{"n_layer": 11, "d_model": 160, "d_shared_expert": 192, "routed_scale": 1.41, "lr_router": 0.00134, "norm_eps": 1e-05, "beta1": 0.95, "batch_tokens": [32768, 65536, 98304], "train_tokens": 267800000, "steps": 4372}
Below are experts of layer 3 (counted from 0) of a mixture-of-experts language model. Rows are named router (the router's row for the expert), gate (a neuron's input weights, with its number), up (a neuron's input weights, with its number), down (a neuron's output weights, with its number) and show model dimensions 0-159. Each number is 128 + 32 x the weight over its row's rms, rounded and kept within 0 to 255. Numbers have three digits each.
After each expert's rows: "comes before" lists some tokens at least twice as common just after its tokens as in all text; "gets" lists some tokens that make up at least twice as much of what it gets as of all text. This comes from a sample of Wikipedia text that the model never trained on. Tokens count by the router's weight.

# expert 8
router:093152140107116141096122083208105192094115082085149133170160128185115100164108172136123148149128157104140178126137104146094172120126133112177141139170083078131110113113127086212152126168113106083103154178149137149172129216101139078115130161072098068142122183124142102127150090066117107216143119118128094172131157116149136145137177181156091148148121095163127083118095109117135141149134166106111147170192092115152152154151164085128091082117135140115191140131146081127147148091123193
gate3:086122157094175074118141093162160140227141152128148153150141099172152086143113157121138072141107114097133108133153156143102196079167116088101112167045128098123174117088099097127158110113078129082168159097106178095200130119083117128157092115100077151173090110123139125132063123144175067127134161096112121139152197099159128135131074123142088148099181151120098165145098120153152160056125135116090120095146127142190119103098147144099114075058153130116122107137116147181119096111164162
up3:158152180111094097117111149145052146146118156140137214142125114146171168133165137115120142115126126119091065062093111131116091128125121124131114052158120140108067076123106144115154125160115135106131120207084107125126135109111137160119105146150118202122153098169158134201147113111117084096111138147127140144128153192181140162137107120112099184149158087187112146144155095136151167099187112140105151122127138182105109200185174184049180102151152149133146074130137097116070129127060101
down3:084099167111158134105086112130119084129126143115148127157091094138107188128099142096061114153098147066194146068123122094044191090119187169144110114155111132088102096109083153117125118133121140106098166111126133117107111142156132115104107087145094142158144136078147115158072084153084075163156115101149144116167142126115186146089127101150193192096101138124131188197137096159126130100132175117120173160138136148146072105110180099125167104040124079086112110136088152146062072120130117
comes before: " the", "\n", "9", " a", " his", " The"
gets: " on", ".", " in", "1", " at", "=="

# expert 45
router:072120128167100129078117086123131170088100140151115109145155073132093116100098170108113118116152104132163136148218069080128166145083155159203126062130134108138102150117122103109193117093119128057138163136059099114185107148102159104116142145088113130137133156118096087131148121171109087138136099131095155112148090108129147133130122165153105185186106117109104089066069096034108153082150104109102177203146165116119155169145136136174108106096174176159156108164151126171121138146107157
gate16:122084109143099087185185048102155061124150129125150075086134142127134175143122098100104089158118140155168123149159146133121147122089106128163151156176134126133123100171106092139088127057184091096085060150142087053068119103118143061126195111128108143130083088156111190212166112126098154081170065172103130129121151128136133112121159139103100104151111123130130136146092160144138144126125098111072099160137162111115131172088178185093150141132149093138112106144091160196183146135122127
up16:158128152096117089119152144110152117117164115124161110110163105117072115113112077167092086174138171104107120173205153129147152109173144196112119088121186163153133059183103126118071135137137119165089046131131100125118090124123158084151205087123159129150098086146131149076141190162104138095138111126145172119120178123099159153156165157101078107125121150166106059155150070113224109135133136110101152122112166127081180161112137104121096072161085156124136147156175105165123096118112173
down16:156086138130087091114108144102141076125135082144138134162074161111156136106163169097069126138129156114174139107140111179190143089133120081104102105073119138134100060126152105082167072162155070120053122108158183126128143136176134075149165104177136084087120096064145078110139148146126186082159153152118084163131160108090111150132161117136131112127132124075087117107132167103128127208100068135117155120098123179162114101132122142085162170184091139098160105097188157139067096118160172
comes before: " of", " a", ".", " in", " well", " was"
gets: " as", " a", " its", " School", " an", " school"

# expert 27
router:164133122116141189117153068088141152078107110117113150120122131137151150124130147080103125158189088084206168133208071161095118114118147128168085177119137130127095153100133080188148151142159127087104129151148069120125116128082098126128116120167163134178153140126102108108113096137064125167202102141113182113173142105155118153116157133161132137144178134179107113091112128135156153169147121098056179161126137072132176180167127095126092099032194163104142124138103065125116094142145166
gate4:101113144114164098131121157104104133043163136109090121099131154141129141100108114146130111170093117081107146107137177073117164138111164146166174143159127122161143100119142147138188103154065217184189106129098141102078139127077157110098117126184119164131088128178113157137093062123077166107157181095161103127091161104177166118101123165130137084127117053146145105111159107154196141154119050136118147122171081127134171143063108132130160143143121139115106168129113134163071112183055111
up4:131158105176072064174161190167157159141122190127139086101080174124134101154091116209175130130113125111096110146136111123105087120113144158087180188102158165124093152089143152166190110099130115061114137204144143152104094183127119152148157116056150059197121141100098119105147162109083097113115086110103143127182132174165116136134121171127126175107125092159174077139108133100102177097149087076122075084129153121123127129095116160109135113153116119175121190108114134165126132141089105
down4:101164123115100134139131176152089102161098117118128183090204098097089115139114185133147126123086126099099183116134082087093064190130219133131138122136151081207133116123152120123123181152138086110166056154146111135131086121081066161136124086189136104170113151115128155106116109120114130143071086155083093068165146095164142109124155184121135115137095159119152153107114118146101088099157150146096143109133145142134190178150132200125171139170143150198075153153146123090087124147123172
comes before: " the", " a", " by", " in", " to", " an"
gets: " by", " with", " from", " on", " into", " through"

# expert 41
router:113138144132095143088190128126087131057106101138115136143103117184173162129137176118070123149151099129152142195205097086145111104134115134118114128112077102126091176113105168151190167120122099091132161119132086147135132153160223127134114147101134137160155131155063149124137099105053080111105095131123114156124116154134140224189130115123118175140104157174057100161115117137110115144131150113159114156114125124189113141157115122084082065087138130133124104170126116144098059043160173
gate7:104174116178110138069205122129157124165138062143094176119169137107117126185113123169138134132054100132056129157103100174165187113164146082141145130099127193135097192149148140132112164149189090136120180087119119101073131117187127149121108102171140126101093164155113135143159124061079119129116079105117152119155134148129180116167094073085068144145154119091152160122117077158121115067095156164101159150127099109160130107129126060085143079134134133160179132098153108183121110090151138
up7:157141118152113087137116120139103132078130065167138066123132131150082148072151096079104192110173178183121176119172167103080149119090144143103088158154079104143100150143124097184147149146223111137101116098171120125158130131132138090121109102100139092085101126096130192118172104142112099082138123179088096172128111150125138119084137119068127108114111118206121069136093151133090085116112097154130166114138104107143155143122055156116113086075151066097136157080145105087164138065185098
down7:146141066123137066187106133111132169123114152110139149117106155140193103095111169119116130198142100152120109163129127123141160123186103154127173133121142171117151098062083111126096091079125144153101123105159120104113149097108119137108079083169093136086191108113119102129112127084164110142184123214119139135076135182185156153139116175110147117114093115054193186113108093096080151117110109120151080146068118134052120101141131144181127159110216145144157148108143126143088101120057147
comes before: " |", "–", " (", "%", "q", ";"
gets: "a", "0", "u", "i", "ra", "o"

# expert 22
router:108098157137119155098131124082097120165157112105152069171127120136183052124163176097124112141109069112115142121165117132154145106129126078154115130119072082185091174145165128107157124090128121099067104122087129192166112178104159109149183204160133140185189131133097115118112080164101136206145103126083120161123124121143092164139126148123150157170172062080119114114099116094110164135115193083145178164114141156148103164150137104113148092096183121139160184167135127200140087133158172
gate4:133123117145083083121128189035183199082136130135116125110135108158110146136162184118160153165110132147122171117147208144074124084097221141045146133127104100159107131101168070125125110123084136127140116126136130095098095127107151176108083175141156161152121175097116142118145141130119149057115141082142054140084178085130119109093128156139128079141132082153154169093117098174123155167161113077122116146117155078163136113165170092123150118082152135110123143129139089170052120134169156
up4:106188145187154054139146204148182115113165144094140117111131110111131132151084183120122123165159125153088112082135115135086087078110101117115178171094135123129129139110129100162219089142152079077070141185158168130124110150083129138148172148088116073195173134097142137128178132111078138091150130156138141107159113134147136086141093129134167158160129093173201137106128140115121053072148124077125103093218151117127136090095139193088126135129126132140105149086127165154105137089130115
down4:103165171092130134129166143126115105174146116145157119126168070102134132133098140167131081129125110116105126099115110091105147197152167128101108162147120121142094160083132114135118108067071114141107110137143157106191158141143140127161144095145072137201148166081114151130155154124089125155110160112135122114226180140117105133122177156133131109113125111126102186111104165134137082156152089081114103137105215151148112211132119190092141189199180140199102120200093104123095092125195166
comes before: " |", " the", " Best", "|", " Year", " Nominated"
gets: " of", " the", " |", " and", " Award", "|"

# expert 26
router:150144174134145183062098083171083166144146109137077082157140102200139108168148154163095109145187133104146180150116089093107124076130112146168157088164120069142086120091108094147137114154131105100072194162174188139150098218136115099103110126128150129142120079146120150162152116105128152181163128149115133154149189127113135144144142191136109132118109076137113086097014144101141157172132121104108154142194108087149121112143147107109112107091087118056160105168097131121128121098139132
gate2:049074146146105134143098110159120160118097133178167117156150138144128117105162114178111147125140127109141158125114138136143130053076159138166123115142130103176127165105137155110140199114089144136188163123164136140150122178140144085112145117112168120110116180108117038177145145110151112073124131095116063082109143200144147112152132138104115138204127124160138132147107039163138139180164126106135163081194129041153087123158109138094077099094080110112090067111111135113116097049117133
up2:103165096169099135044102070075113156107131114135147107083153133142080117160177138132132169147110151153150181082098151088078147065085190100148158079111091149209106148077141160150120115147119116128103109175126158095139158158144167149114138107166126132113160096101155109120143122113160162158153159161092136102139089114093112155175134088100056121080099070112120066128096059097110091100115053091169079123129118118108077126130104136167074079111095136177109147124113188133138119136124104
down2:157088179108133134063065142140137118106091165069178114061122143118132100078116120119134132138187145151130097069104140104146073195090142121141053136117094149153130144171122130126163153133143108098128131101099081143163092132124214189098098125076138101087164117152141086097118147124129122139117096131110132131131086163179132130167167073146126151189152144135115152126152088102126143137170076146065109133170132126107160075139167175147177156124113071244112164116140145123081148095130112
comes before: "9", "8", "7", "6", "5", "4"
gets: "1", " of", "8", "7", "2", "9"

# expert 25
router:138140171144074159122139144145153114112158090071146108145080137164159081151089122080123118156138128077145201145119128089074096121112175122152049106173166160123097111160119100158123130120145131084130134134149096190145126139136163088134132086106120114149165149156118106134134090125027155162172101207101185117115133128185230163102155152148106177130146068137135078119157144139090177171147151103120145194203125114126113148160185120145120114138148137130155133181126087154129098089139146
gate3:140124161141113109081156100103150112143163152185142196150170135136089099137097163173150080151124105099093135100173138161089162135131176103107161194039084163080104097118171102118119104089130071111113157137152172146127146107113096152146159132096069114120095117180143089118177142129186138123111103101111111131075182082149076130144100119163110162136207164194073144173117158130122136100126146109104094104137137165178123121061091101160153130121144082114166153196111092121141112087189136
up3:166091127107147137084149114087077179193151133133133163146110142134136099123174103078149140156106146122114117130137161136114109143156117103150144117151096113145114142142085137194115112154089188145205139145082108127132082147096127134137090077150188098152144092150107174167146145106057059161089154167189074109150138126125111117154145043133109192144196093186117179077110117157116154173194153158110144111130154197102125185123192123129155066182168132140141144144114127135108151146132111
down3:164146122134129150086121071154130102122113105170122175104075075124139198098162125142104136048197126085163121095104100105121142149119159180094157091140146157160083074142102160101149148140130128100136166153107159138126130081099106202104161119114156099148172137086149095116180114152163059105075065143131141149207148079124172180086122098138155132107090101143149137131141136094109118109157157103183138092116179126078079112148186162187176159099103117100162071166134114144093102124120119
comes before: " |", "0", " ", "–", ".", "5"
gets: ":", "2", "1", "3", "0", "4"

# expert 20
router:128125175193144183096148104137145160107134112108125155130079081151175146185160133096072137169147114084219132158149137092106106075133129161159082134111115192108074142107171100172144154146093106135105113127060135131159110135143148081121162142080171112165160152174118146125117109173092132165133083185054125148115143090138176154142151157127134173139134085121125102067135111102148141115170127156066145153181179047120124109137132132086137135101113183079126148177161076150121085087138151
gate2:084142160149128138157164125162181102085133207151139109178154125131092130121106108166097139166106071133142166109076114162136154118062151104206073077113109113122107173103193123116111112132121126158190153124119107140160119184173145113127141129102155142115132190093092074125122146135163120104136154110105061146131108177151188148146137150135160172132137145164151150127186048125145114145144097156121174108180121035166125138178119089097101071130085130076132152144116167124169089084153169
up2:080169099134099133054141114091161115090066144134142103082123136144075135149184114097130127132131141162163119116108107131115116074107205144161136062127116154228127144125117173146118093152135142146089108157161079135140168147132157187126088165088142109086160128147181102121106111110115136144157210111125120150182126102098152147185103122110055124115122180130119113112073080133082103110159090072175113141137117135104118093159133108203090094091193135146070111174090133109146122079146136
down2:153084174115084194033091136190154109105109149111173094088147156110105146081102174112106113172114094139088127086129112120101097126113128108115109139131130167169098142142094163133118079115142153093131112176142063158165162110160201133164059130127129086113151127112150098097123188140160134108117131116134156129103109179181082157161130094212124143175159150081118121129115084138120118149171101163104131141183132123131143117138130152126153168111138195250125151162105143171106174148131109
comes before: " |", " ", "–", "0", "1", "5"
gets: ",", "5", "6", "3", "2", "1"

# expert 7
router:168170124202091151108180028159117109115120124148149132133062103155144085189116141091114084124146099093195129116187135159131119110086111100119139148187127137148083142114136151148196181123099121057145129172139143139132121140123150106126093098130229086144142135113109174125128124105081084108166113149103176156122124068120122167163137150147100155145145079173099134150110068124132158134181183139098166153137124129144155195149143143160132114076174129119141135201136082141161079126141108
gate2:062161140138092096157116139127153138111129133169146125107180095145107113135078104178139139115108160131136174106087136146156107144071168152195085085126062080152136177110166151128145108090097102194178124082135164113149107193114114120164139096088180104119139189112134091138116132081115131089133140108132099119137093162107155114149127090118133134140147108198144151149155069133168089128180121107102171135171063073106136146208095160147106125090069136114140107150123177117142120022123181
up2:099207120164147086075127062100177155096092150142139102142101171166135094195119098123181109144090127145136174094120095100117160085082145157109136078107098128179163122139165153143153153143135089111111087174114135093150153171096179169104116132095119130070167132101155111122092118113150089073207184155074108135144108110129144132158147127148053122150135158128138147095114099134094030109107151066097083140147102109137124115143118145198097070076138128147102183156113138119164124091104128
down2:130141130089113130079107096159111145145125158098104156124136114099074142091129183106115109109090105153086114070161142098106123172076144161105091139108082121145143175135136206133119145127064112104148089153150076172158140145202199103141116119125151089043181120141159135142122226134182136117094096155112140118178090156178129076124164110124114172159148079116117138132129105079095115172144131140091060117173145146121129107140130095115164138104120074220092123093068168119155134143143113
comes before: " ", "N", "W", "8", "E", "3"
gets: " and", "/", ".", "″", " or", "°"

# expert 21
router:107153176128171165061094164119088161126131102096060104119176116185174093152177204128105157140200114107127121137127124082084126054079171130137135131180146108153067155081100109176162122113143137097136124179086159102117112145116121139116172214123165144144157105116125134159107071145132149106164126111120142118079124113136118149157054170149139182160155135148092078095082140075102108135111147149126146178150163078150120149129148094116142147110097160141120138186191144115178107093174145
gate4:128154149095102092119056203117164162100109123082112124099107149163131135135164150181108141183110141162112121128168213085099155162096174159106179149126094104148123101117107136111189121138051216144129118183085095136122115136096161173114114126076144195194059204121158150114156116107115179110116125128144106175085119086142128181063140107153106121110111151156146136112162106148148127152111107108129171137115112099126133164131176118114154169100086109123127208140082115108110170159136139
up4:110160111160142084122212158099172115100109129153139100118143142132210105158124162118156160124104124117118117103180086093072080154100164094093181155084199114123133121102130102138130078107126097068118129127133122082144140145089165136116174114117165076164171116066140188126148178130095168126154083141127109098132124119181143081145136135156100190155084086150173157082099135125120117140162074113102115072122186149097086088110146093166164132094052172103090125105096126163095078088115109
down4:061135141098109139130169118107087146142176141125104099088139132094146124147097167170107123140137160152160147087135103100090092236140152118123140075108123076163106124150186130125111123141117136138151068139138105121149120141086109130133098146229144111130125164111154165127121091154149131093075179073143036137205157102136177106131076189156114135119065129153141135140099144137097145186147164105164147134112146151128099132126180201084123134133155177166109195163085110101131142158143185
comes before: "1", "0", "9", "2", "8", "7"
gets: "0", "9", "1", "8", "2", "–"

# expert 10
router:125104111103105154113101079192053176120082133102081041191166129147106109156060182150123114147141058090132115219155126165159194110194153094150065141148111067126115166132188111125167139143132099130127157164087101108128125135106124105141164159144106109138091150124079136112121106154118123185147102095130126146083188144159131167141116170181145187149129107154086109116082102109130111102119116112123153145149131119204154167173105115120095137102157141139129143120090076167171094116135147
gate3:130106103099134079117145093124141147174137142153176143196155091136174124105150140164122123207118147112120116122115121134118198120166140098098115142108139136141129121176082126109122075146118113072159143159084189086167149168087152159155116084169093128082117098177195092127113131192151059148134138093122103189134205146135084094075094155108085130067211146133150102145097127111085173078083144134122122118151134139151135131136105160125124095098176060121138102161115068192128112091139146
up3:147124132126085098074132120100102156177159117197136207160114147109199094124135168102120127158068152150049128065088167140083097117139098122129155108167088143091115128147146133149107095129089120151141144110059114133131084162191159149138108104142137148110157085171111177187174088144087098099148122188143136120142118102124122144114141120110129112128188119211153150156113084125112155177115107138132144178134176149131159169134179189076205087155094161112141147112117142153157171158117075
down3:141185096130152141132049104144110086118111180192136155142054119150096151173126106161089178158109160109145148073095161120115139144099175155157158113172147152135073131160115184101126098155118101144093119137094156106115139133101143152087165150125098100176135147110139112170190126119097037133072113147068125152138147088132196156147144065110164140058136112161131115136094073100093094121165145128136153144161146129093095113134187124121184073094089095110134149101130047150121105095084142
comes before: "\n", "|", " The", "-", "==", " He"
gets: "\n", ".", ").", "\".", ".\"", " =="

# expert 29
router:103186181132112111078103154157133165105138085085074075171107142154117138163106191135125112139127140066143137078196145147066145085132135108099060121123145148144160110125117146158148174057095075133095180170114109107130138183156172055122127179129140093141109130136098134138146123126083154139163096161112123134096129148141226103208145157125165142146164120140112121100091067142112081113145147138117189136161143111108118159103120116100135148133147182123152167176101031129152129101101118
gate3:127065109134124090112167078095136178180180171157170143148122129121180092079093155142104106198098121106147089121148154190118147123175148125103097154125124122131131142147097079144149126143120073125151186108091181078132133151089159141142108098091079170114081107100114162086076161148173108171132117099125116148095184126111109156100117152153056185120191121149074154103099069156135124081143149147140098141163081157128076137156147118184127140083151106112178141190134117107157165092183179
up3:152141150119128085076183098091116118133140105113144192135075141101237120086087200109133106148081114095090137144119171184104156111111109128112165073135120111142102080144100138111124121126071146118118100149088132123118085128077153130146161075144146092123142116153095213134125042097066099095103142108128155121141133168181128128144127093104134153056135170146087120085118081147127161125136120122139178141152181143087103180100169155079143130175141179120143133158124102171183088140088086
down3:178160119124153156137111077133078091146153153135184182132068141122144142116158108158098113061183185106125109102130110096127203120119128105152182093100163130128148086145102147091099078102063108105108138115142114108120146074086138125071132116129072048169179104096151154164102053124117095072112091071133157117111145076148152148139153084119140165099129074168145141112105146107095081132098174155119145162106131158110094127176151111119179109131124086063151136159072082144077112141102107
comes before: " ", " \"", " The", " S", " Born", " P"
gets: ".", "-", "|", ")", "\"", "ly"

# expert 5
router:137205124146098150166117080156103142102155154100125107119115105130201100132091206055127088115120050053094171141166108152107145102124128140140164131178066164146091126131114088146122140104162162084099132146145088122108111228148135089148132157147170084138124144155140082166120087145058110195145118170103109085143122127157185149152144105182134172184130116128137126150116149082112134110143142127080175119111104104121061156171143133160159095080132174151152159135144090147115117102164143
gate11:201154133162126141149152165140075136169137153128122145073102123080165098124179135124107097118133152148093072092136122188152092087120066094195151112180086142163085133148172119139143134139097134132161080104174104138100098214090132091162046179122152114112162080075136146175114139135148164098111111198120145133122156161083089113153086145127129112104080119138082106107088131136159150125144111139111142086160185099104148160219123136149124126089131125113118141092178097194084122102149163
up11:111137090122165165121154153089096141183136175095145097166103157154189141173143134115191111136085137115142132143155111156165103173108130187110098130076079105100166214115098143168172113064140091112091157122154170130121141148130132159114175124143102134112116170187149194176159086094058192097181155186163150127120126121116110133126103140137135122113102150175122136059128183104122152108155131122147064128124111118186192063101101182119134113141137184141163157132122164146155118066136113
down11:125176111123091107144175127140184087168089135064093067110168120088132147117111071100177107100187136133190157129083114105131117165136074104113150135066172162153143185118109093096127156131105121122142104154096167125110090134113125114105097114122159146142147102118162140096078094178148114168155148141135183080075143079205143153097163066064130130108108127114149192134068121118150082047110146102132109110105074177115178111098120118086096073120143104136120135137121119144150104108175063
comes before: "\n", " ", " \"", " —;", " Year", " The"
gets: "|", " |", ")", ";", " c", ":"

# expert 0
router:100128127133128149058120090138142121127157121098151136130100130162139115120151158119121133126131103124133159187159144150125117101142122154145071114140148080147093168086168141157162151115105105148094180113111076150133064104074143136131149147158112094153077168128129147136118113140118121194147102139087142130149101111147171193173061158187109124212140146137091085129112077107168167098131096133047156147160139073179125177175165076133170143125082208099145166143114073150193094120089205
gate2:081108168112116096142149152062136084081103199147109126141132093178133141100074086166140113095114085152166152073051133148106149133106153137145051082114104147157144154146144143078137138121099150165153133123114121142101090161146103127112159066144144152122104183097170062114104183134154115133170135158120115071122095175147121119163113179127116130172167131121144116099100050157144142141177129108121182112195111058122124087208107108085092108128124103110142115121131073147148085049148131
up2:083176160145095143112122101133154182053093117161126095131132134115100141143143106125158143150137155109119155054114095193088166081102174081101143095126075141209122153151102155098123076164160117113095137155146131128187116160124162133120100135130117080078147095149106134127117141165125139140111184145051086214134117085097149094172124096065053103125139153186138135139097134116062099122084113134144106161128113084106127140177134151197104096104171143146051128130072155135138140101138110
down2:147083189152128145138118071114170157151119083123112140098111148085141115109136137127093087152107128155126146042136131085141043171122200154164081121065121114193076169115099171139095135077108138137141134136082095148146155132141203119177079123121140119113136094152131049107125201170148180123129164109102128121123122112221125108151132138142127151146126094100161121049131092102097117120143096199125115147135127141136146118120138112138124178158122193211120132168106141121148137107070126
comes before: " and", " the", " he", " which", " but", " a"
gets: ",", " and", " that", " which", " but", " who"